Experts of a small language model.
Size: width 256, vocabulary 8192, 35.4M parameters.
Experts: 320 SwiGLU neurons an expert, a sigmoid router.
Training: a variant of SOAP for the experts, 256M tokens, 3901 steps.
Below are experts of layer 9 (counted from 0) of a mixture-of-experts language model. Rows are named router (the router's row for the expert), down (a neuron's output weights, with its number) and show model dimensions 0-255. Each number is 128 + 32 x the weight over its row's rms, rounded and kept within 0 to 255. Numbers have three digits each.
After each expert's rows: a language model's description of what the expert responds to; "raises" lists some tokens whose logits its average output raises strongly, later layers aside. This comes from a sample of Wikipedia text that the model never trained on.

# expert 2
router:086149126160235163112164090133032118086101164073122149118139097122125139147122147166103125111088116081097138202030193132136125122133178121093087155079170147134107206096115088119119051164153150112112158113145140114154126066107065141127111124172145156130151156120196156130120140100124128150137154102145094173093064113157138131089098096135132128159085100110127153123184148112159124121123156145144165203111159133133154118126112162129071081092113104153123089181158210117134141107138176085099150122137111092187115144100112190162138157090149133153093109127165088097143180185143170156144108080118134123067082143171131163128122160104156147104099058170068118149101112151116111090093114194099153100109132138172101143108124128079140131140123131116134108150166139143142101192159141
down4:134140128118122098114163145142095132052127111100120170111157157216125165094216121155109127132154057138134071172136149099066104087119116117053169072157138095105118145119122133121135181165067125114114139082108123131114127135073119045188156137168110118107102161160113159130132127115132164129125169139104117113080157114159132146172140152156143051087117151155099125165178156077151123120165130128153134090106125147167079161112107136178142070095133120106116086118138094091120114110092156092164132110152118110077126140142165165110087111185112115056130110129057111090124091160175142085101080117166133156149205125186137147094111128144098090162099111121121213105006170137129176158150096122143167144117126126143132127129154112156061133151156108082075173100108125131107139088095155
down5:123181149108157134145144178129140105049119151160157137139096151092127101141120126128106126122101132155147099140149135181151126114110173178158134145111173093176128077130118236093127145136129116111115100106141124158198179187129105132091136156179093127096133133127122101085158128149165114141105111112144112116111185099105126143173194065189089127141109169098073108127120127142129063165135100137157101155226116151110126167137192124125099139109103155154110058076191185105085086172169169092193127129170126096046176086084127130142107132095204080121114104121158181055101123167109077178143169121146162110125118131127133131096161170109150189111140140160114112135160120155167132127114206084093131124106157175174082120170125138094120146111118089160156123105136129114108164086123168
down6:148130113084137110106143085150160122087147165176136152157088081126128167152077192177171144125141155115094128187099075099085159084073135079090093122149160180110084195077143123214130109109147109119114100137138156131115137184156124150140102160113128110156125136111084169155143156082108164089134149096092087110165128129136115136138108134098132168147153192154147153125086164157112084129142193157105182090164132105224129128131173136153131167111113119091060118126097159118091128108155091123144152120189102162216167142111112108179182190173143156122040092139089133138140139089086141133132126135132109134144127142064154130100139186070106154129097084162157189141156105217142139097112134080163162095084124143088117096170160149088147136139187156145153149134105095102127150141094118
down7:098145099178043164138120140074102132134146116134150149095135119122073098128129093219092169110122111090112123102142106143122134152116097073096140087115127111154176075113216099194187107095132187203112145101115061151155106141133166063161112182194126065128141121089184150135095100148091106130185131110127144132075156102174157145093142135099131085055119140103114173106170103093165068127110081137118112121150115088159150131104100168167081121129162173153145166143129091134123161110109158120174128113152092168152107128138113161162125118096112146190154159142164149119122122169098153140099097174191055153117141100140123097133084117158136150156136097158106102218095178082171140091124081134144136148150128040110094160192128150167105126137122097135107109138155149098132110117161108
down8:158139137166125112091068150155082161132165136120133135157122140101151149141125133130160082121120125146160089186083157082111140098077132121127115114125159108112108136139083098158093111170091097134101197093198134121049170085088106164130125159157128080140090114103134132131149219159190166141130131155115115128156168115119131127178151181111084151117128127148145168114155170133090077134114146079149145156098067173030117111091051169129154111063123110179194008138124134106092083160136174148132135125126102137119150162092162140152085145182129097100145129125132154119143127125172128045124174095122116146120097074150179137109176125113147119141131171113161148086127090164107170141149160122096141176092144170084169119158178144141182189099115125112130076104137067139135099082108147
down9:100125098091112148133174110200072169146154140138121134167124042120083074123155096115100145100127133064096133142164103088122089134091091145089099139130158154133069133163125170111160174100156164093100114108072096106142156118175121071110133106142178119145162187094136153106137140175143178146125171145171140149107076069122140157111096098152149127113165172158119098090123114135140143106126201092133120127135140139129103141049163149116160142072183141125067134105154164142126098114118157110114113128114075176132143136172162098122106181140115129183116091113068109158163111163147106156175103132096162111076089124157150125117132105089105146182113140122099148172105147164137012093078119143158162086091086097130109117116095142140101105100074171102132132197150136082123174249160141
What it handles: Year and date digits. Single digits at the start or inside years, dates and row numbers, such as the 2 in 2020, 1786, or November 22.
raises: "0", "1", "2", "3", "4", "5"

# expert 3
router:111097117205144124113165097124084130120107121131104169102138060170169126162117157185110097155136113156116158127145161148058175130132115094120144167179161140078181146132101117144113094142101125126165152145139162114170118063137154142080145099046118127122158117110136199093111180162176111116122146080093127109123061121137158161118114061078157145162075075111149083108156125112136105099175090144055114102160158127081160165155064098081116163049159094122139130188150124158142100142135152153079129062103089120156124133081112138166119163107171090140159092139171120160144161181177148142203156171139143129181087156123090099134064097104160155120103108179133137125162089102094151120107107147094098127097165161096100132123110116135083132128148127062149047188120114118097095159156109
down4:125125090154116136184170148132123130168122110114120150119120186135073137125149135124078147132127090120095222091159207120071182111062101144144093129157064142130102158113141152150118145131079100143109139164167099146137115083138125110107164134127106041086192169126114063133112129150173112154115100074154109184160196170149133117130158103140092150065094094143139165143186084156114159136140168141157112132141176146164138135113133126103157205135103090162116158135140115163115085115094149118162144147176158156123151097178151070126172151125092103141122155139055106160101084140101144131097126127150145110145091160141203082181131072093127071154140185133071124085119146165125140086087092109134154141127073115143151122061165150156086115165064174091055155090134099138147127175151116
down5:074165167082126075113156130135051092068120078129108116128090108140161159082137130154142163111153148145161110161158084119161158120066099100129199162159111148141076118077153145083121091153073118150143156109096117151107122151167064130132125025094093197153151099170154139082136167121131124188133107107152144039117140116176106179106189119187143114124095095147078099077115173196150168116118183106140094104179145076140128118101076052125131114115128083169171104154103062108139094087063089133148159118140087158151132157129120161103136107103173137126116059142096107103162130119100133153131112099136171131153114108083089155141084134096172113133165123129107156126086162144071096102113163183155173178126104178112121146102141126132144104146156118160094158132074128101107118125131116
down6:099142096132103116201176179142110157131201217087111144166165128167232101144121142100115142141177106138134134161139214115123130151152148114087143105153082102114199115142102119073151103119093153146138196136192137155127169099123141132175136139096132095160160115171123159139135147131113130124148117151093090159163077152114103142122125134130179114138230119126099108111112109116104106136094179119097117140138151112055104150063115175133135107119058135151154104107108119118095156134191100131118105150145104143093095118136170122087102157117150044142139155103115074032126170082085181137138179151119123117159129140117143108092129104162114122076118121110123150182159124205155101131201098113166156151079137153159087154112133166096214174130139123129081105134101117096129102125174118
down7:134133142138118175183173137188117090162174125096169110165140132113096117126152102130162152162066100086143139095083109132152124125141073162127172147148098111123159135079104103137155117097133118129108121079179109108087175181126112133206137138188131127151132085134137154167103115136133150177103097101134189124150132159128128145091166143105167131100192135057100046123143156139101149208034121175123144171107158106129123101181174121167147091140102189098151192097156133115145086090143199138122079112143149129146089106098114155134085133133113060148131077086108150122150080095162201189112078151108143144113105120109090139150175157132171132067193087124107105187127096144147119134172080075207151145118133105135127071138148147114164105152077083168112146093139124139132134173144122
down8:136104128105103145203186133091102074125169150144098133111128130164116151155107099152116191110161175141186157195135121168141115089140159085151142098140146088033148115141098180155180109045114097114127095098190094134124119102134198101079105126120116157110122159157090069144153142079113112136086126145172130104124156119106133135112095084149086054101136142153171146134150116113137062131077126127133124088178151180086059120157094092160099121133120134165153158145122086168120073133129146088130129165121152072143106135129120115149109184167141081109141118103128202126094171129175161107169123120103136210142084128095076169086134104100145135125174129111150092116165108080124146089117152113127113116117123118138075170113150098111137106102155222055125108147092141065098179128064088
down9:171125079129146087152176187141146080100161131187117135114094129105115135107121107160143165054112188094089136162137091226127123153152084145118146112132172093113123103108129097126143102113110137172119127103090139163117146130153160140119082172105102116134100154124164112106124141167132140164086163113108148109108157127085124164101117216118085194185119110126073125147141191115185117147134155062179141123104125202103084137125135034144124095094114172178090176148093104127143064157118163117042098166114162073121112155177121115097133125067088124141075126136098102141113112136122099132140161151133061134136138095064120179153176170158137097184181135143158090060164104137143147166105165130109153138093152074146161114139185125141096121098133206083100118132152132163140162117108149
What it handles: Sentence-ending punctuation. Periods, commas and closing marks at clause or sentence end, plus conjunctions like where, because, while, and decimal points in numbers such as 44.1.
raises: "\n", " The", " In", " On", " As", " A"

# expert 14
router:182117157100102113095078141098109078079157149060113134090127051150121134098145119142131080138087175174117135103124079133119153116132115123098113182167097143098107089111141205164118093105160131119192198103156100078074148127193141075087114094079113135209133151105135161109118136178121184204113144123083092073079086115074126160152125165140127173098152097138157140205122087164096082116162123046129185054148177098157097146124062095126126088100124135124122120116117128147153156189118116111127188117119155189143097090128105095148161120132099115121127119135173144188176126097128119108187088116194130146163188155133127134167101155155125105140116131132130137097170144122088125135100111177149095113142180133162160098140070114150141109137143125073117125125090104171169153114138119
down4:149119129126126110167139121102084083170113152104161111090150158120123158155143146173123104125201134117112080106171118132158122132099082092124112140100135166098158130122115125081196113204109151080142113061120144186044178114154105156118120132125173159137137078095125168106145174135104116063122172203131086181100118061112135087055132076156139082160170155100060126169220181137144139142098134130040116104191090129122115072154161102146162165107159163066141137135149118110147091115107125074122113070120137118183097130146134103109130106096128135058141131138124077054124152191096102110113140113086155125097101134146152146124214091071123075152142158118138126132138108119153095087079093085138093132100125086120128165124181124111139091096128159105097148137082146133114157139134125
down5:137176067153139163115119123138154109089124135137118105103065137187096108077123158191191184075078134114179135115101068150136182137114090121102066128114204142182106100124105130066153160139112110134169122146109125172139131136129104117132095031074141106114113163085088105133088137084178146144087101198118101123104107081085133170099094126119134114061155138155095131088094132162134131173098125117116139127151095082110147139110137097115152169099112076116170182087169166151133140136130124131147100127185110136139134150099093057162013147117113110176076102161120093088103104137121090139144159139085197145108135172098168123182126100135041146053164133138102147129115089086097121137149088157134166159100123140138130134154100066161138184156138165145099100117125128112131135131084112
down6:124147154171108174071141144091078163133172171130128063109139134134103066121129115098112118109136097148129133111213135073083154140123166101154092198109123140092132120142128107137146134096134138112176099133161156070155138060148133092159163163134117125104099214161154143123139145167122149146085131123096134106164129130102124091136153112166190085121084147176066143141089183135131167106077095103134105144185118182167128155103135123080173085144161140159162125082040099089119174117140092151102070139120144146172132106167142144110135159170149161149048159158156179095128112100105089036130138130139098135153128125130112128096170104173133139163109158141173098075118122108140192109188161117077147107132133171064176108153109140153152126102158062140200158162109138160116142122188189
down7:157133199182155084136200172114108135136120134046157117134167135092147117088177148136157130100156166112203168091103172128159085081131127129151144123098094151116078156106148161095124120150097114126089099179142078116066157169086118178100130108154132125089113103122128084132147106097175145147154121083130116097144134125093117190102141091129135074160120093117145110104170124073146084101149157120166098170090133122147108140096149142109149159161164114084084105174117095158091145093085101092160117111096167131084144104144129176133137137156116073108105084118110192106167145132166121132129183148057188094119052126110091104121126142118106189127121171120116126147128071134158150163142103139207154035093056149112150178155144071136122127083106038114124165103109141087147150162105183
down8:168048114176151101121171192094119147062114103134125119142118117108093100128138153101073099134164171110145109105212128117185104122116090120185124111145130175140162178177128154105118163165176126081129046175064176168170138144190136091164135132114172149104112175185150105160095051141095088133158153119158111125068155098109149126111087121121106162190107200101145124140176110139119174109126121129140108118138122141079077132144189091104129128113111118121121071151193104135099110143125143121165161147127111134191200147141077175140063088106111157124129136164144165089125130144050190103148149104129127151106064124159114139143154161110113155065146168144152098098142088156163155145131147128133180148112177139113187133116145150135123109151084096101121063113099175083166126125100158
down9:088107097102114076065144173146123076115122063139153110110135158107152152124114162159113098116115122059136103137078175100172112123129133091098127111109142105153138194131121038154162117118127131176097140142146070129101166179143141106115080063147111064099148151101043185134135113137089148152146105073046086083129121133125144138110116116148085192156067153121146165159137116104089115133092117084122156122099168115155143142110080155123082186169124097172159164120176144077103162103147143124084156195149120090120127043118108143118112164115126132135143095178131158105096125107104121134184147120104154146112094070124100163131122180131134096113176110129101090157133098153164111116174103188088162117128229129181196147183124089143173133123113140164093175099141123117115124169107187
What it handles: Measurement and statistic digits. Digits after the first in decimals, coordinates, percentages, populations and vote counts, plus %, °, km, million, households.
raises: "2", ".", "1", "9", "8", "3"

# expert 10
router:067175103079188106106124132076110122138108117122104183105090163157117134089071161132159138112123116187158142171089118117132092154215118143158144151127156114081149123167129156170088058191138132107120127181106077152120133145105125060150152167088145133133119096126131096104111155175163101161119148103121132126111128164128171119133110132186119177094086126157109085121166123124152144109161148067174145141161149054046081092090094155117082091115082073092156104121097128158140133125171092076126104174120161088154086129127147163103140189094190088120096136083185094172097124095183106112130113130107176065167174185130138100167086132181149102071161090100091111168137154103159128106143132124143125209124092154129173108158105101115151156156159139088086120098140090165177113124109127
down4:150149164116212170186101148084128177186094111143147089143144103146117114150086088132110118145213118142164094164126166163169118117169140091086124136117127108138041130135100157143147108123135162140175109106125091146141168171182074184081083141194127105104197126124144102097082073140127073165121102070101142115157141114109130141133113074155089105154121138151093162128146119165109078103125178213148148126136134145123135128146120105097145120149063163130143132133120126145135122118055173111170081100121146094152160089133069136047126135124084138112170126090121147072117177172150175073093112082147121151079111095134105161095106166177103128104131149171128115093080175104150107118138188103142169149109133145192163132124059184105151109122184177133124087140147070126105152077116122
down5:098112145131176132119168140127084074128089092138126148152116173150091162101156148192085096080028082114091124147155132108066086107128137131106068116164103082141077099182137178084146139118082154115123150097114150086158151134155074104127132140158136106175112122131095177109107134154108171139173165139200095144147151141147217120181105106173134169186148095100112119129159114105139131153154118094103039123115162126159103163114113088147163165088086144160098122131117158123127138121157110161078119063129115124159126218114165081168168060136141194127121132113101155123125135100152125070141137083177155094099121153110103068141114179083153140096128104114161150078151132182157112168122072169140177117150148109140116122100077145143082172087065120109093116142156148194158137127087128
down6:147134154073117148121123140152091099119111174150116157143186084092078164124117146133146172140098129139163146144125148121175135109121109122133093144154146142126178145063158122132130177126119180136107122137167074114100121152090168104161136087159180093133138084146157174096149065128175148127156152156123212095101166124106134149125133101137146112080087083153134154112137137145174132081145157208109116142144103154086108174195130121136172132129171170116164134100137143141140124117133177014141175119067190096125127157085157089168131143104108125059182094100170184132082050134117140088164102169115092084189127152107143113103180071154147107153144112076084130172121084146176080140116136112182103108144137149158125134114141165083084168190202152115167118103078156056138113134156140
down7:047131119116072166136195167065156152081125106101131114167153106100044139114173095127107121103112142107098073155125098097130084141136130157098121115169099097132151177137126134135107129099127154133099100097164155167194149101113097164131089133138127114133127121176048213140086185166105160150066086130140122114147174050116118198123093147099166113059120128168163144115147134127142095087115106167058120124150136087081074106152130094179122088078127109113075171132090106124133172155135184159134067131150090118121102142124141135136138203188080128133084152129122075104160159151128111093093127133203100133098098074114118102143119101107140146134153146124089188083109104152087116143127132087192132125144133123163078173098124167086121213120105096171129136139117181151108133154144110
down8:133131083149152117151141105141144118160132117115158176172158133149112122119141174167107137142070092096143115094119187137155192147140152076118111134112178087094124140134137118181168105112128115188081132124103099110148034153117139127138183180085077112111108188116115224121064133103138147073096145168101118193161167101166154162179108174117203166116090131065175117180114181126094119139138094129134084187126141111157075148123074118089044080107132128152118135133129187095091123134174111074095152136166194124105100100080124113140133139123132187076126120093189159142122153084141145122121147109144148128138146113147132148125102118105134114109122120165133164187115168159117167051143097155120116114142088152130087110152135105104128127131072219149112104147109189107149187147086174
down9:167144118163149115191160116130147143097107126138152105124148189127175174160176119131127156198168193101090082182139157127066058156139136150126096101138132140177101164169091114100075154076145086071118086094114099145116074132151153154131102103038111088154200142100071097159173198117146110107138148119138114153124183138133123146155105176110142148112178100113087145154126087118185149150085146143095162133140133091116106102220094121103118136148093152107188176068119051131136207073122151176117125169096175117153148122126141123125145157148162122103135185156098116112161143126091141125156121056171134122152142137096157169172119178118124104168114147097199137107114146157168132157148163154093160101132149129085098184130134119151116108080149135112087201101116125093160107146102099
What it handles: Sports competition terms. Sports words like Cup, League, season, team, round, tournament in results and career listings, plus the comma after draft rounds.
raises: " ", ",", " |", " and", "."

# expert 4
router:136112128125165145104116099120105179083113111145083094076153119210162057116135113123103076122148122113164122183134127137116122091130129119152156100084103143055161075057161100107139140144068183095158131126109060111143094121139142115081162118114136078099156134153140190144153140094114063141105086068129152120153107122123089104064166103159107173063134158072154109137136106151087088109103140096201128110139181139087142081124111181155120060112148119164090149152124143083095120183177098120091140127132126087127109106108182118173076116104165087120135141077116099091067150126135102121183175114109108110176074157133108143106118132230145147080134159183151124158136129136104121107062137164142154163081208158126048117126149104140130154125116128127139122172081152135087146124157097
down4:119109115140109155124088105167111108098137134097081159156148081108087116147154167113164136116138126165106074092180084102113128099183114166146134116125121065098068099110128123143105108118135093105114144124180211072100143165154096111096152086160140138203141162151145048121127130109128168074108060138150136131143104179116105118143130171183174203053067177134087113087086148094097149079152153102149151135121134134142123102162161150056146154121085101168139140167155107167200083138092172118092122151072182065112205134175185143116116151137072122123166116099115104153127148100158077141066150184141154136100123171102153070141138100119174084141128197146102130148094086109099158106148170128170121139081114157106138146115105123192155086117111142122133091163136130118130117079157102
down5:160107080155118063169105109115117159143100088128119169128163088135190141137171090214099163086119125093061165144086158186219097147177117138172138086081105135132072096078160130096083104126171125123125151151108120124146117183113119190142155128097126157115127102131144129147123123164096169128176167113187102138132111133117198172156158149060105127126095121178130123121108070072067146126144125113169135125124128066131072151106124164167138142173104109115098106123114139146104169120084095141109089121164124081099170157199170140100089133129134129116119147192068123143127084193132111171114138169077080197157171137159083120166128024126165147126153099150109103130132121145155133174072164101135119136208118145086100142126089157130146172136153113172139137117146139157094115105113098
down6:164083107078138129128139119072152156108149085195104074104114215160091120116111142132074084165100106081062107148123135107165081089119158165122190109150134052183138118122085156092170131126197158182137118124114177130139099182142107120138080057122100153156127155145109143114134164128114134150164141109136139112155111108132049158155154128131136142180096114108126185080127112140112166157133122201132147144130130146133157155156138118132180105109150113112138132120117113136184090156116137154158109081119170102095148151070096127184118125116085127076166112082106083080053086101105156177158179132130128170165158142092074122125110156217112111124129163131137139130198159130200065097119127122076110143127135105157164189057110183148080117091134130125159092074134125109107095135148166
down7:141143099091134119101135141145153082118135118081162146096121156078113081130114133082113147117181133142136143091131151075109098102195140116123211112103151125125114159096109132132176112135115093155116084097075117140115081142153144105158076172131154153130141100133121101139184104175078060167142122091093103127095098140083152076100095128153164126177126116109054095083129125078182113142173049093154155136141118176148111102178195190143146107139116128097083129082140101098101208213146107120086198097112127126140109157129136150142142069071167134181131094099201145131148101154093085105133139070110148143124169156164126078110100173152142149127076156105163132185140115118132112135137068134198134107095173142156135102149108093123149092144121170154162130135064144090132078133215145
down8:197078179113023134185121112140114130095102132081120129154194127133119128159137157124129096111134081111143092151118140175162120124108124128090123143150141139054117128144176149176083180123148094142081117112149078137144124108042116135222106097108158095155132135083181168089151175165090135120135148170137180123075162155133066160139181133079129116106155185134118159168136223127063104079103125116109111089154133164122177103135097136094139110139125126134150114139154127147128102110167156106119149157199115098112130109124101182096132111132178121128154114158095135177072224155154180150153170124133154100168151164109090127104139073152143112054109160127102106150141177122132113138116141096117142201073135088105098134142185137118128129119094158147093117088157121146095103136074189
down9:157097101152050123089135129127103169111164099117141159076090130168202151095073167105138111132100108110115133164142109146081168123116111122094068172137188115108115162135085115138102177094129092074115115110113066169066105090132165119183076142135148127186168189107186132157069127056110112102086115091090089124130168168154091133155141161131105148073148074157114098111087116144127125156134126125172167154136127165109153094136077211191100166154086150134154136101099109111091128138153098211143072097124088118105134113166139162152140172109173123119110115172126095081134137133148071122133165152099105102055120097123106137110126089125103145117182114135066162158134170124145133153078070141192158093141170079179098117130165109123149134097173094201140116149105084117123128111144087
What it handles: Plural s endings. Word-final s and plural endings like es, ies, ers on nouns (reissues, matters, services), plus s inside names like Hastings, Tristan.
raises: "s", " and", ",", " of", "."

# expert 12
router:089146145148198130077139120112114161124150127137138171116104121124128148093054176128179146230124142149133124153093144129091168119120141119152102143093113107078128114077127143115098106085149113206140118158116089192142103088220137137161130118130154167083129128121078145134129115085214092127146137088187137128090100114130152150121145135134175126084127103068123138170080126126118080115127131126120125134117178090113143109139110116124100078097106059178147113161077135122121080133137141122122145040105096146178170096101135100151118104130153122145111174181131087149168178158157121090171083144127133094115139094120118153059156124120122162113154175098078024079127111141145194186090154112108105162136125076101120092126153076140155042134145136151216119086126125161121111182148098
down4:142106133145111114127084127096146073105122099117129059171125068054146128139126148192177184147100078112169140166103133129155121123143161136165111113152107073142149118161128105107134197159099091166142160183135105089100153153130125128123082176212137032143079151120133109126144139129088196128101119100094060083046132118140076097143152130058131133063124135123182108118112141109127138097151066146142126131112150110146153125154137074095119085136146126130110117113107143118056131137082157176072107070203126188211110109134156113163168103109197159129142099162113085157167173154139163098095135122125127101134115156173059146075067106096149152098145147119124118091108143121091143135115110154116102161157145098090171106143131108101167148133117092145127164060129122165073096099161124
down5:133141182111086122136127130172139110153160117146148168184146097102133068132103146130134140172164141151119142168134127066104126132157159142105120068137152108151110117115213097148090126117099138089116085136166032126122163098112145157133142135120123169078119134185144109129165166115107160155124161125112149187136173097102117109136183141137169157117100159126117156159144103074090088170105113126127163126128062145177106161193196123094115120139110144126133147169086158121194152138176137160076212161085191177120086126102144159117143179128175136126153080101136117128136095185147082089093066079158136096104105169170097136140077162139100117144168204161199123160059100114104098150160102091103126108148119149137102160054129150202129120110187157155135108058110149154127108141133182
down6:119087100115085189091157140166093139159154146141132098141151145112096126143113078106179118149139103167131129118100106152143177086135149057136144162168134172163127161175127149097146110111191138095131114152119159112115123135077139126115163143099118152189127145097120193176123147105077072166139169103116166167164086086128080134124116107069061121121132153044104086143080187082143165122165146088090124107118183129171172121098137179164113148083092200102153118114113190119112187117169118167145152076152180115143102187073128136151092188191104124147101126048122098112115112111167122173152165079138077141161107107161130128138160173110115183130115061125121154078167104129149137107042130125136102194111100087098150116117112108122123167129153081150198170117139140149135154142130166
down7:119127088096135067110108120125167159162152143152156119126138139114172071115166073113142124147096107136180086111120109169138072066144167152106163071124155139109148139074210150153135102125142159079120184187137133131146135128078164096081165076126098156173079107094137167118188133143080152086119149160153118117095080174105156147107112180137078146077130135170185106134195099092180121120136157115122102118155134090110122151119065149084179132075125154134141107096093099148099147076078121096203064083082095192130089139102130172091097123230125111091146158121125099139120116084133138176178096122127119077106092108159146119146171163083120104150084083136132178101166167110092099134082072119098080154121126140124052126121111154138100146125178153112141133133151129155092127100111095
down8:113158038166089154118124088105122158142112167170169214177106137125093094095054153143114166086099162123171242130201135111140142154110137161119139162145120145109113072133105172145096134110098105118121133081109125081095109146110167109112147117079133137136125132146090102073220126104144135163112161083156138153182129103115089109109130096167135109121132137131145155139124088095140104109133159110155164110085132094140177149094149138165147129177109109141157151189170108111169152122106097141141158170127168157161130156144109114110096164161172170124094128132151140135156088175107141141127078090077099068111099129191068103133136123098162122064097142083112155039136160113132075145101129138134144185210106088173143128100113074168142130087133120101150196128116147107155071153115198
down9:108147153140097143125072086186129099109079181133064116117176052097141121147117128151130176102135059150050099134171130126092114209140168133103143131184105111131118079113168141179116144157131121102174120134095189130104165145079089121180133092121092114060123132089153110073125108140070145104123108127128126121116145157098122102153109101134059120134166081125127134128180167120102116149142119115091125169129134074084167157079116094144130077040115169130127167115167167072139145077098112137124157159148104101119140090095152091122101106150177139184135118149112121120181129125165166088140202105123182079137124161135177174081174148096136192139067088095093138188189173117152102168125135114096152106079146113097134181130130172048165160116110140158143107120117099168157104132135114
What it handles: Mid-word fragments, kin nouns. Short letter pieces inside longer words (emer-g-ency, veter-in-arian, config-ur-ation), plus family and role nouns like father, daughter, son, author.
raises: " ", ",", ".", "ed", "-", "s"

# expert 13
router:127103081130156117110192072139171113022145105066160161123156064153215161157116114158124128147121159164129128162113136191130108167179144142108101149121154136105122160070147156131162104101157142112145190123165139079152163098136097062187169096112098144082144185076162157097109133091119125145187166085095115145132111168147151215041102132138155171165155078125109130117197136166153057046120117148124149121183157138090126124109133128125053117161090153094119120159169128114068136104148123084124171182170139107120122091071149119143117143162171135117104125122108107118135112134146122164161151078091113084130077156127123130136095123129137142072137152122130158112177083085138130093099110133155132132101139133202127106154137087139122073119165166147162142113122107123074177161159110
down1:086174156129161164088115129149115103133099143097143149107080160103107196067124168116155100163101231103126136085162136092141109131132123151120141122092190081109175130095146166111141119188122175098142170132198158152106110107128080140118145138175166144150090075139084098050124121130079146144121128143113096089168154117063148148105105147180131185071110120184124138090186127142133064100114126116166148097136107130132148154193140118155171096143089117087198114155100152116169157106157098113166095110141171110165073164185109133175163197160125155160178114092111098063097123123086145133146098164101144153177146157096078165160108128097143106110137149115107106161116134124152170062087142064109122149124118143108136125117138113189147102175078132082122134204163157145143112155086078
down2:111140092147141114147135143102073108136128196141109068083108116144088112077177195132102147063142117126114158117114117106047142132086133136128118136087131122132116149102125136105145117128095098126125127072083157166146168109125084161061106086197134160134095119118103104129152126167108134171034145112121100120153136076090129145143126162109202121068162101133104137179131072161111151133176133145074050089146083141148140198091124119131138121123152097134121134141100142143186205153104168118164128141160060086118124100167177174160154194137104133188116133163097175099140044200072096122163080159141096119114123081120126189139164132118112137113177125148140179135162123122147130133110132126155139175080145115103207129164159117124053138116099056106177113145138156162150139129135118
down3:150109096158071084185092125142129100079120143092153144144123152140154131053160150179120203158148141211097121134129146149120147117182107110083125095100096126055165166118115148174114174132108141120085111086136145110112145126181088121087155092199153164095120137158164117143162135146143116125126170103052182130112138078131155156113124115131142169099111127150173099166159189122137080146109057083113077085161045114211129111110164126085150133120120113141057129125101103166142146090124159160137070146072131112146175124072122139117179125158167111126129093145113128139135136119125103097069153149087077116123091106144127103102156152101128138131096148140105098105178152123144115115069120150159144117078107100168040106153157172081114089074174127138093159120120117031068105113151154
down4:093120120135149141115120104157106124102096122091104098127167156132125128064126166135168136179108089099152144138046146131107115130151109165143104138074179141134130122195142127177134179077108135123101098126121198131133114101111188117175144147138119177091103110124139100125171183179103137073078143118185145120165161127200093092118090131113165115167163119146131130168101139053165156085120113100144161103086103170076191144152164107128088070124125128181182133183159169156128113111190145153113144078056127141121133129135153132174164147128113186194092165093142116146145193047131130182101100146110148145100163152123154140121093118088110132159160083135168169096170121112174105141174117130142076191060118066146143138091126082143178173120133148136132178080174087170159151110131104
down5:141130118166146152052124122087141160157160186124199120079122151178127146134137100139124081133144087181098184131102106106115103118137158166086060167173115080150082077174151110082108087137126165165144184109194083133151164134198095109158090150107147111069079128166091102105093118107109137129177106173087139130122132111096140139136141033123112098114159094149127120115084129187125145098127145131154137133159116155118105108140118148142171152158134134096083085108116132164102116110052048187087084097126152187140123142094162119149184091137143125154135145136139114063115177122191137144158137024155190102115127128137151098138178129093136134120184126160097097118174220138147083190140097087099153163111119142137131070141131122133168114137161136106136115115127068131105116139082109
down6:120062150147083112085053086152189132127128115124167138099107089104130179114078148144092094146154139117172161145155132176126084164098165109141117124113143137131140157167082133112167136164179135119175182118140124097112148161180136112115101118136105128133092084164135144115152154145110116176167102107114154089099089127158154113139102144156147138165072129096146125088163125138127127128129111053143205139156165129161118138120145168155162085158154119093124120183163149192127077122084134122093108069076203076121145175165139098083153124084152069151115129160113137123115136058174144170117158132158169093043156065132109116087115077106115119145139106182130148112093151177122091057158149089141165157118135143118180090141112111157043147037184130150121121078085163102168084097135079
What it handles: List dashes and institutions. Hyphens starting infobox or list lines after a line break, en dashes in date ranges, and institutional words like Royal, Ministry, Secretary, United.
raises: " ", " and", "B"